{
  "n_layer": 11,
  "d_model": 192,
  "n_experts": 64,
  "experts_per_token": 2,
  "d_expert": 128,
  "d_shared_expert": 128,
  "activation": "squared_relu",
  "moe_layers": [2, 3, 4, 5, 6, 7, 8, 9, 10],
  "n_empty_slots": 32,
  "router_score": "softmax",
  "normalize_top_k": true,
  "routed_scale": 1.41,
  "balance_loss": 0.00622,
  "balance_bias": false,
  "router_cosine_scale": 10.0,
  "init_std_router": 0.00979,
  "lr_router": 0.00216,
  "vocab_size": 4096,
  "norm": "layernorm",
  "norm_eps": 1e-06,
  "tie_embeddings": "early",
  "optimizer": "soap_variant",
  "lr": 0.0042,
  "beta1": 0.95,
  "beta2": 0.99,
  "batch_tokens": [32768, 65536],
  "seq_len": 1024,
  "train_tokens": 365400000,
  "steps": 7595,
  "dataset": "wikipedia_en"
}
Below are experts of layer 7 (counted from 0) of a mixture-of-experts language model. Rows are named up (a neuron's input weights, with its number) and show model dimensions 0-191. Each number is 200 + 40 x the weight over its row's rms, rounded and kept within 0 to 999.
Before each expert's rows: a language model's description of what the expert responds to. This comes from a sample of Wikipedia text that the model never trained on.

# expert 31
It responds to: Capital letter starts. Single capital letters beginning a word at paragraph or heading starts or after an opening bracket or quote, such as S-enior, R-esults, I-SBN.
up4,163,164,240,203,239,198,218,236,218,220,196,177,204,193,243,144,197,286,144,167,194,159,228,167,217,237,198,269,244,183,180,259,241,199,223,200,111,228,187,181,207,194,174,245,148,188,208,270,149,274,227,202,212,161,177,244,264,231,213,198,151,186,148,192,277,201,179,209,219,115,213,137,196,258,230,248,205,225,163,164,162,185,232,207,149,244,209,290,167,222,135,223,242,182,240,175,165,197,184,211,265,169,212,223,174,187,201,216,271,185,245,211,235,184,301,259,110,132,226,144,179,139,214,213,222,234,236,222,178,266,175,227,199,193,254,159,131,190,226,147,166,215,131,141,255,237,159,233,211,189,211,197,184,210,201,257,199,158,240,155,192,181,196,182,190,172,235,195,215,248,177,169,228,204,272,161,146,256,243,183,252,196,186,82,177,245,273,275,270,142,243,153
up5,256,148,168,189,202,214,254,181,163,185,182,191,250,180,183,175,194,216,195,268,222,200,201,167,173,290,229,255,225,236,231,211,211,147,219,198,138,221,286,167,203,214,212,222,155,141,211,155,135,203,245,189,207,198,179,195,174,246,249,135,219,166,182,218,147,160,217,159,160,246,206,226,147,197,196,217,206,205,152,198,179,182,275,230,226,188,160,199,176,200,194,100,240,193,243,132,259,136,158,236,161,239,274,222,233,258,209,190,206,147,160,149,236,198,204,219,162,157,249,203,183,177,197,202,135,196,241,174,195,178,196,164,165,141,186,182,206,254,219,301,248,186,213,154,221,183,255,204,189,200,312,120,282,150,237,234,217,265,209,231,229,100,209,239,135,167,217,198,174,188,201,248,221,220,158,224,149,262,166,253,308,151,219,150,217,166,143,153,201,291,239,231
up6,163,160,215,244,208,251,145,153,230,184,210,308,250,212,248,128,185,230,180,209,232,200,150,205,187,174,263,274,187,236,123,172,189,290,202,137,171,202,243,144,167,205,206,187,246,219,250,216,221,151,240,243,200,238,209,252,212,212,211,224,280,221,176,211,212,177,211,215,206,240,194,142,259,184,212,192,168,225,266,200,188,182,198,227,255,175,194,207,242,185,154,199,267,202,242,193,217,221,150,179,189,259,200,255,172,140,177,174,208,174,260,186,203,193,183,221,237,207,180,201,150,248,236,161,244,232,186,206,199,149,285,164,240,209,215,230,144,99,178,131,154,189,226,206,148,194,191,217,269,210,198,199,26,149,188,256,218,200,163,202,203,103,229,216,214,231,164,206,238,231,266,175,296,259,120,200,236,176,193,211,187,166,163,201,194,260,186,202,285,181,155,201

# expert 54
It responds to: Brackets, headings and quotes. Opening parentheses, == section heading marks, opening quotes and dashes, e.g. the ( before age, dates or team names.
up0,218,242,145,239,248,177,230,258,198,228,194,157,283,166,194,109,238,244,140,175,181,104,176,244,176,247,173,217,165,170,210,232,183,194,252,137,231,232,251,168,307,142,242,235,261,189,157,286,181,173,203,224,217,184,220,174,136,149,144,221,174,255,148,250,259,234,231,272,204,191,168,170,158,164,203,182,257,206,191,191,246,216,205,184,191,174,265,206,212,158,216,126,145,265,209,230,207,164,271,149,199,195,181,134,184,224,254,212,185,177,224,172,141,233,236,252,162,160,243,209,143,167,146,224,174,150,218,148,181,162,247,195,187,166,247,221,238,177,221,257,244,216,276,226,238,255,265,210,175,188,151,188,171,118,152,171,186,217,199,198,270,261,231,155,245,198,239,178,185,186,174,197,247,220,246,280,196,169,241,259,224,234,204,177,171,208,196,119,239,201,204,177
up1,244,140,178,172,180,191,168,229,268,197,219,200,209,190,292,212,217,224,69,242,155,189,194,188,218,138,214,262,166,214,153,196,211,176,150,269,264,183,126,188,206,209,195,259,172,240,248,230,214,146,247,225,205,232,169,223,239,168,203,215,234,137,185,214,216,227,160,178,149,195,239,141,180,157,192,180,158,234,206,182,236,191,169,181,226,194,226,226,200,163,201,133,209,172,141,178,204,136,209,165,128,198,168,205,214,315,182,196,186,139,219,180,182,172,150,198,226,156,218,227,168,131,230,263,123,165,249,186,223,243,194,158,25,226,218,221,150,180,216,253,167,182,229,172,147,185,224,211,175,246,202,217,268,233,238,200,171,284,224,280,169,225,231,100,209,223,233,186,234,182,222,184,131,267,207,186,202,219,210,220,279,214,231,199,237,181,184,144,191,150,191,221
up2,199,256,210,234,199,214,201,96,241,208,176,214,222,200,198,247,153,245,190,200,196,177,173,142,183,222,245,179,215,220,149,135,272,217,186,228,240,169,145,183,217,284,209,162,267,259,171,157,167,200,108,172,162,172,218,155,200,179,167,237,178,266,251,223,207,150,199,236,207,190,156,225,180,285,217,170,224,225,171,235,203,198,157,215,251,222,217,207,210,176,142,198,186,212,198,165,246,159,218,278,189,202,192,145,173,196,181,260,160,217,253,183,153,189,135,262,211,233,167,144,144,220,110,207,229,198,216,251,125,228,154,197,213,144,226,315,198,195,259,152,218,256,195,192,213,146,242,194,191,170,151,210,133,186,165,216,270,276,275,217,256,268,253,180,218,151,170,159,208,190,234,244,191,189,231,187,287,254,198,228,203,198,193,251,179,158,135,239,121,256,138,253

# expert 5
It responds to: Latinate word-initial stems. First pieces of split abstract words, especially before -ate/-airs/-igious, such as rel(igious), aff(airs), associ(ates), gradu(ate), est(ablished).
up0,168,190,182,200,138,228,248,171,247,92,209,210,252,175,185,173,254,143,164,286,214,177,178,150,127,187,209,199,248,158,159,193,237,203,337,185,194,200,187,190,217,238,186,186,185,247,219,184,166,103,213,149,216,162,233,178,150,169,235,191,255,188,237,179,298,193,143,150,240,270,152,273,205,258,244,215,242,164,155,159,169,232,196,202,165,243,214,186,156,279,203,268,215,170,220,219,167,174,178,161,151,180,207,211,195,244,214,233,227,194,181,124,265,198,138,165,161,199,255,196,181,241,180,179,149,198,232,148,269,173,286,191,204,175,229,189,113,204,179,254,215,219,207,140,224,164,204,203,175,144,177,216,196,207,193,237,201,244,171,218,213,250,213,138,250,203,321,184,214,210,168,145,196,125,207,244,185,193,257,205,234,249,263,180,211,215,192,153,184,161,179,155
up1,171,220,266,195,93,210,211,143,250,143,273,196,157,145,236,164,167,180,301,159,233,247,241,281,212,147,103,224,203,158,209,196,199,181,255,284,159,228,222,158,209,167,187,182,236,193,169,239,191,181,213,184,214,164,222,140,140,206,234,206,209,178,249,218,198,178,213,201,200,157,269,103,174,242,199,176,157,106,160,187,234,216,254,233,153,251,152,223,202,256,210,162,182,209,197,198,194,190,135,215,176,171,212,270,255,147,249,243,205,178,229,202,207,177,194,141,230,175,223,142,200,163,198,211,202,222,213,168,276,228,207,281,183,264,217,224,181,193,199,175,235,135,84,221,267,170,232,269,190,288,163,121,248,150,206,166,190,164,242,206,243,209,198,200,197,217,203,203,181,177,203,216,177,197,202,243,203,211,240,214,182,213,137,104,225,138,199,242,219,234,176,142
up2,221,188,179,192,183,284,198,230,255,229,176,260,178,284,127,191,198,289,229,203,192,121,210,230,142,103,200,244,125,186,210,159,179,132,215,230,234,202,159,136,235,299,156,184,193,202,241,245,182,173,162,129,233,233,107,174,193,212,154,242,226,199,240,227,216,196,172,241,209,231,192,182,197,192,125,199,157,234,207,222,159,238,174,217,236,296,143,223,187,282,173,201,210,152,174,243,163,155,214,193,216,215,211,152,230,258,260,173,163,236,175,112,220,253,138,291,203,135,134,238,240,184,154,218,187,189,179,213,194,175,165,139,163,240,197,244,269,206,193,240,148,226,218,145,152,216,222,244,149,186,229,209,199,194,210,158,198,153,167,247,164,188,162,132,192,212,209,161,183,254,203,165,194,192,195,210,218,188,211,177,274,180,210,199,174,124,266,152,171,205,121,205

# expert 48
It responds to: Mid-word letter pieces. Short inner syllables like al, or, an, il, os inside longer words (quadr-il-ateral, ph-os-phorylation), plus single digits in tables.
up2,183,221,134,153,186,210,193,267,119,261,172,272,241,198,202,205,169,207,264,261,207,209,244,208,229,142,246,248,292,135,186,176,270,161,157,234,195,237,202,181,276,217,193,227,196,182,157,112,229,226,179,153,254,247,159,104,164,228,231,273,240,161,146,193,232,177,178,198,175,274,196,227,180,220,211,210,244,181,200,165,152,179,207,242,182,255,131,215,151,193,172,182,210,190,210,188,230,181,207,225,203,213,154,148,212,223,173,188,244,114,239,120,224,195,222,197,214,213,217,158,215,222,299,167,178,239,187,194,259,162,186,233,242,252,167,198,309,216,144,265,210,251,210,225,155,161,199,157,223,190,162,185,182,162,233,253,167,224,200,269,235,241,189,225,215,258,243,230,179,202,218,186,256,81,181,219,239,195,143,141,152,214,165,226,165,229,179,216,246,162,266,234
up3,222,247,163,198,198,145,149,243,173,207,139,237,140,127,196,268,191,214,199,201,243,163,173,187,262,197,178,231,200,192,260,172,190,301,171,161,178,166,243,112,276,162,166,228,209,213,166,162,195,250,220,221,205,185,174,191,197,148,269,199,205,148,202,179,198,214,148,235,186,248,226,156,244,245,235,181,267,265,172,93,184,183,193,197,107,177,237,238,135,176,274,180,251,210,223,197,194,272,168,280,252,300,134,231,220,190,246,196,136,228,255,195,153,165,274,223,193,143,170,205,277,178,218,169,128,248,227,164,250,187,259,158,259,184,230,196,133,191,218,222,146,138,227,213,157,206,208,242,216,223,220,238,228,169,173,198,191,202,211,208,218,258,230,237,176,170,268,119,207,253,202,253,181,165,183,189,202,215,179,146,197,140,182,154,261,194,231,198,212,227,173,189
up4,206,227,220,207,197,195,260,214,245,216,187,242,239,168,248,200,189,245,169,226,202,251,138,129,262,227,221,178,185,150,172,263,218,243,205,203,221,212,218,186,191,189,220,196,158,214,241,170,197,224,194,199,166,188,229,172,184,170,226,183,231,200,194,190,122,183,141,192,134,225,208,214,233,162,173,183,210,343,186,225,157,131,224,227,206,198,257,148,191,249,236,241,191,228,244,211,170,117,212,198,174,246,260,269,275,158,227,189,243,147,197,266,236,221,212,197,234,260,217,138,198,212,122,217,207,222,158,185,206,190,252,147,172,143,122,131,221,128,221,192,165,237,254,242,144,155,144,269,246,227,222,194,268,158,124,154,107,140,146,280,215,198,192,218,147,257,248,141,218,214,203,194,201,198,220,216,138,215,228,252,283,159,191,155,234,225,195,182,249,144,251,147

# expert 29
It responds to: The and compass directions. The word "the" after prepositions, plus compass-direction words and pieces in geographic text, such as north, south(west), nort(heast), Western.
up1,192,229,246,209,207,202,236,162,179,206,111,177,181,189,171,171,175,153,213,171,173,192,202,219,195,118,231,258,266,164,237,222,200,152,192,208,205,168,253,231,148,181,222,225,83,209,220,169,183,185,123,267,246,249,246,250,130,212,192,247,243,244,244,176,177,158,252,207,111,254,221,204,178,173,297,233,247,279,193,172,169,179,232,202,213,151,221,147,210,239,140,107,158,160,212,214,151,174,210,200,304,163,192,227,198,223,229,221,177,182,248,99,210,211,207,260,209,140,260,197,223,159,211,214,171,176,159,234,230,169,203,221,149,159,203,223,115,278,192,112,292,256,174,204,186,131,251,145,177,218,178,230,197,183,215,235,227,187,187,244,248,258,235,208,188,232,229,168,247,197,146,253,229,195,186,143,190,266,173,221,159,239,184,240,188,190,180,199,210,201,245,204
up2,206,212,263,151,195,220,216,192,158,214,171,229,236,183,278,212,276,196,205,189,264,196,165,253,178,176,126,250,225,175,214,220,229,125,196,164,195,202,205,179,239,201,179,170,142,171,191,182,211,282,141,179,167,295,125,248,185,208,168,216,137,240,116,283,171,164,153,122,156,235,215,175,212,247,197,165,186,209,201,183,134,219,221,223,196,140,149,173,161,174,257,148,220,206,214,272,189,239,184,150,219,184,247,170,230,261,180,209,193,187,190,155,173,172,224,186,224,248,195,204,173,185,207,191,145,195,228,214,196,176,254,225,230,159,173,205,213,193,178,132,169,224,212,192,201,195,220,297,116,277,185,299,307,268,162,239,272,232,208,134,150,175,141,229,225,176,197,217,254,246,178,226,241,180,192,102,230,248,236,152,195,262,228,189,180,120,195,221,185,169,167,246
up3,198,114,219,168,119,173,200,287,230,234,154,172,113,211,279,185,167,129,165,230,215,128,242,175,245,203,247,209,184,203,212,221,153,242,178,213,179,304,259,201,173,181,200,245,179,199,106,169,194,158,185,210,185,183,228,219,242,155,153,195,222,232,199,220,146,195,206,218,227,188,265,255,122,218,224,229,178,167,261,165,186,156,199,249,161,208,164,187,191,226,225,150,183,230,183,231,229,191,135,276,114,261,214,203,237,197,187,243,180,209,176,229,173,242,155,202,208,177,164,192,167,215,267,228,250,168,181,241,225,165,154,241,255,209,139,213,156,233,182,175,236,91,176,277,195,153,163,127,251,250,236,153,187,287,214,213,130,170,194,185,181,176,168,220,188,221,261,174,250,229,196,237,226,258,262,240,221,252,227,188,155,232,165,208,224,206,105,157,220,159,163,225

# expert 33
It responds to: Adjective-forming words, ordinals. Modifiers before nouns, mostly first or only after the, plus adjective endings like -ical, -ed, -able, as in professional, full-length, mass-produced.
up1,243,235,242,165,213,209,225,296,156,133,258,132,195,228,204,149,240,219,172,241,221,228,229,229,231,167,246,242,258,174,218,299,206,189,214,190,220,237,177,157,196,223,191,166,184,172,268,243,217,118,132,240,160,163,218,282,206,178,230,194,181,244,205,229,223,266,236,199,219,185,171,244,182,214,190,185,203,183,274,172,244,330,176,188,111,171,194,207,205,200,194,103,176,164,206,172,192,246,227,250,162,212,196,199,157,179,192,216,171,237,142,189,249,140,154,206,269,289,118,171,183,217,270,251,162,189,208,153,204,161,225,267,168,205,212,145,187,171,202,277,211,217,184,110,222,199,118,213,201,230,266,204,182,211,169,208,152,201,217,196,187,179,241,133,201,184,242,107,161,213,197,187,196,202,182,159,212,205,96,131,196,189,234,229,187,174,141,224,211,216,145,193
up2,272,258,247,170,228,285,186,181,210,170,100,169,255,171,229,194,198,144,157,154,213,234,165,239,190,236,263,272,236,230,253,208,195,249,246,186,197,127,209,239,158,146,156,241,249,257,162,168,227,224,180,196,184,223,229,170,200,169,196,194,220,155,152,163,138,282,264,188,224,197,203,262,192,232,185,226,175,150,216,223,221,161,210,211,186,204,208,301,220,121,222,240,197,170,171,174,167,207,148,157,247,234,186,208,207,195,175,134,147,164,201,238,209,242,266,253,238,231,181,255,144,194,152,237,291,175,180,219,216,183,208,207,206,203,272,209,173,201,211,120,278,225,191,181,241,193,183,266,201,141,177,183,166,164,214,280,163,171,191,217,246,202,186,227,206,218,230,71,138,213,222,215,195,142,260,138,208,193,251,148,200,128,165,258,236,164,156,186,237,200,250,232
up3,170,214,191,139,165,250,211,230,210,279,223,169,216,205,239,216,199,199,203,220,238,191,148,225,158,174,169,207,224,147,192,215,182,196,203,258,242,233,247,148,236,133,250,185,115,220,170,215,218,185,271,132,185,213,202,217,221,242,189,209,238,175,214,188,190,148,183,291,205,173,182,118,176,169,211,159,195,201,182,147,211,195,271,232,215,226,189,213,255,244,171,276,126,271,158,187,151,203,196,143,226,157,189,210,212,122,181,153,186,230,135,183,197,290,152,155,226,202,226,200,168,216,231,249,218,157,238,178,225,136,244,138,132,301,205,237,159,128,92,166,212,198,209,182,229,225,185,141,152,171,169,140,138,181,182,176,250,131,191,214,204,245,230,163,229,197,224,139,207,248,169,300,165,175,172,238,126,226,207,231,195,158,241,161,254,126,243,170,225,202,217,270

# expert 37
It responds to: Odd inner letters. Pieces like y, ph, ch, ro inside names and scientific words (hyoscine, Kyiv, Trachinotus), and some a or the before nouns.
up24,168,310,217,224,261,216,205,202,217,222,117,137,156,206,289,167,240,253,239,208,273,177,249,145,188,165,297,183,149,143,202,181,250,171,183,188,234,168,203,163,216,171,211,213,211,217,213,192,203,224,199,220,151,200,231,173,117,209,205,134,171,141,215,170,159,177,185,239,213,178,163,217,179,178,248,163,159,185,231,237,282,222,194,241,182,189,202,175,160,255,201,286,200,151,149,269,219,185,232,184,200,211,96,183,124,193,242,281,147,192,178,236,220,150,198,213,198,180,243,233,207,246,106,164,232,224,146,266,166,206,201,212,235,253,225,239,203,148,170,159,218,246,151,237,178,204,179,153,239,161,172,243,211,184,227,207,251,139,244,175,241,149,214,171,229,253,256,114,164,294,248,227,197,230,201,203,203,268,218,217,234,129,228,271,249,188,175,232,182,208,167,186
up25,215,210,277,156,184,202,127,154,159,153,155,216,179,217,244,213,179,189,255,198,225,223,218,173,258,198,220,219,183,234,206,200,183,295,240,216,233,148,134,188,186,181,257,193,178,191,242,219,177,254,189,251,209,144,176,190,80,162,188,225,265,238,232,179,148,159,267,165,192,166,180,213,141,206,225,152,198,176,242,207,234,193,198,227,163,157,183,130,265,193,203,186,220,255,132,161,204,299,288,208,264,282,155,192,262,203,161,260,174,200,178,168,189,214,180,159,153,203,205,240,165,199,196,263,169,110,157,179,207,201,223,226,165,161,171,218,227,206,198,138,222,176,236,172,251,128,186,303,290,195,188,179,238,172,217,167,168,183,225,173,220,182,251,204,178,138,200,227,129,159,269,235,271,208,208,163,262,113,180,199,243,213,159,179,200,154,222,258,237,158,179,164
up26,252,161,128,221,200,182,143,91,227,241,177,211,246,208,246,198,224,186,187,242,191,273,138,182,205,248,190,205,119,142,136,215,204,229,223,150,243,137,230,177,187,207,242,191,128,290,146,175,195,222,214,204,160,121,242,216,231,146,167,254,254,180,125,207,195,222,194,186,196,242,214,207,176,213,206,150,163,240,264,236,201,178,127,213,138,154,241,229,204,214,157,206,201,173,157,182,211,167,176,175,204,157,175,234,201,157,271,198,178,270,83,267,195,187,177,200,188,170,205,266,188,137,206,216,126,196,200,228,262,209,236,170,301,168,237,193,203,227,212,181,153,165,215,221,126,188,233,208,233,218,242,165,150,204,150,269,181,158,199,183,270,250,263,185,174,205,245,262,210,205,227,241,232,214,173,143,192,269,229,203,260,220,171,232,158,157,265,180,194,274,231,224

# expert 59
It responds to: J starts and verb stems. The letter j starting words like job, journey, jaw; verb stems before -es/-ing such as serv, hous, becom; coordinate-table digits.
up0,185,229,195,209,158,159,208,180,242,165,188,234,207,210,255,184,164,196,259,294,220,240,130,145,213,146,228,135,239,170,155,202,209,261,205,201,200,197,205,202,283,195,225,179,190,172,170,189,187,242,192,168,146,241,212,199,183,185,187,186,225,192,259,135,167,250,211,158,151,185,233,178,258,181,219,100,189,153,142,274,190,176,215,251,173,221,201,194,170,165,209,225,244,180,226,245,192,256,309,217,188,226,228,227,172,183,203,322,207,157,239,210,158,177,141,167,201,158,245,216,203,187,235,182,197,194,246,135,180,256,233,268,204,143,92,193,194,141,292,172,206,135,222,227,184,236,171,312,209,175,227,150,178,179,229,202,183,111,254,205,214,206,181,227,224,183,208,240,231,225,237,250,222,200,286,124,192,232,228,157,147,230,216,95,231,190,202,208,174,160,141,232
up1,144,258,166,261,246,155,242,159,174,235,146,218,185,139,138,255,118,223,197,236,177,261,211,164,142,159,158,239,232,187,138,176,198,228,161,184,162,194,285,299,162,175,195,172,159,179,177,277,200,219,242,235,222,199,265,237,233,135,240,202,237,167,231,190,219,188,174,149,206,142,255,173,235,233,224,211,207,189,247,158,202,210,155,172,222,179,165,254,222,201,175,133,206,195,181,183,214,226,226,268,252,126,168,194,222,173,188,216,139,148,270,219,174,218,225,249,131,160,208,232,188,154,199,211,185,213,190,252,194,158,199,258,206,168,152,224,195,117,164,161,180,158,244,156,166,110,263,323,224,268,126,228,236,159,173,212,182,219,196,245,174,253,164,169,186,215,174,232,214,219,199,254,271,225,241,224,224,279,212,217,187,178,221,144,153,179,152,184,151,221,245,165
up2,168,256,263,135,233,207,152,210,198,168,258,212,229,219,188,166,165,206,223,204,163,256,145,191,196,198,177,225,187,216,185,247,174,153,243,240,193,256,187,141,270,279,162,213,190,218,221,139,214,123,228,156,241,168,220,200,171,255,166,205,201,183,192,198,273,80,157,197,116,240,239,179,204,241,156,236,201,170,202,253,164,137,162,169,112,140,243,213,227,208,271,231,208,180,176,222,229,212,158,194,194,198,193,161,197,168,188,230,267,157,169,142,258,179,234,172,208,199,186,212,199,223,219,154,213,150,251,213,142,217,202,214,257,199,254,239,322,192,219,142,131,261,228,193,132,205,178,220,216,258,237,218,281,162,207,221,175,128,230,145,190,173,190,200,152,252,172,270,144,139,240,283,197,231,243,160,159,197,139,209,206,273,224,185,180,178,149,211,210,243,244,166

# expert 14
It responds to: Given names. Common first names and the endings of first names just before a surname, such as John, William, Emil-io, Sam-uel.
up1,228,280,189,238,209,166,227,227,257,258,127,175,176,242,253,221,185,167,280,267,203,283,170,239,230,177,153,168,178,162,195,226,148,253,213,257,235,172,209,142,171,201,198,195,292,215,171,192,163,128,219,243,219,238,235,190,206,166,240,246,231,231,164,182,258,247,235,196,193,114,184,149,210,180,202,216,181,123,249,212,254,260,241,158,207,186,190,212,177,206,160,267,210,209,191,210,207,189,237,251,177,230,225,157,132,194,230,117,201,216,167,197,231,181,100,197,197,237,163,192,245,215,250,204,177,196,138,184,237,205,178,223,168,168,194,202,250,179,262,151,144,168,216,220,159,240,264,219,269,267,156,177,276,169,196,199,154,160,217,224,132,192,246,221,140,167,210,245,108,140,158,142,197,170,216,162,203,179,200,237,197,100,163,248,232,164,219,117,132,207,200,165
up2,215,216,199,253,213,204,160,176,227,221,287,152,163,221,265,206,240,187,176,257,210,211,119,223,199,248,155,229,239,219,241,216,105,189,230,265,192,161,228,196,223,223,188,225,148,183,151,269,173,118,159,180,189,205,204,199,180,231,150,172,183,182,273,247,253,180,227,240,233,168,157,248,198,285,100,238,172,218,233,191,220,236,230,108,156,224,229,203,143,185,224,121,246,188,193,230,256,180,190,251,161,236,197,212,189,230,173,183,255,191,159,137,206,208,181,192,210,195,214,228,211,174,154,133,214,212,247,203,304,180,174,216,227,212,201,226,215,194,184,183,267,179,202,206,124,141,146,241,232,273,259,199,222,214,216,234,260,182,188,154,145,261,145,134,158,267,207,238,187,133,252,165,173,248,163,140,118,226,205,215,144,264,215,122,198,193,244,175,186,215,228,135
up3,192,210,249,179,200,140,209,270,169,214,201,186,235,192,239,192,137,233,127,243,260,98,202,236,130,153,198,242,182,223,223,150,257,160,165,230,280,155,220,228,245,163,156,280,203,226,214,200,223,103,247,166,180,227,160,121,201,282,208,139,221,164,215,143,208,197,260,156,188,200,207,267,248,299,159,236,236,233,174,153,165,154,187,145,225,154,192,209,182,128,209,280,221,208,184,191,279,197,192,236,216,186,186,244,198,222,187,246,220,247,188,234,171,204,212,156,217,190,164,214,127,270,175,207,250,185,222,196,126,225,268,221,227,214,227,199,245,250,161,263,209,168,184,163,271,231,168,206,190,192,180,180,182,289,284,227,211,190,182,181,213,201,260,200,217,193,193,248,109,179,197,181,202,235,196,195,173,184,195,176,101,171,183,237,170,251,251,258,206,212,189,262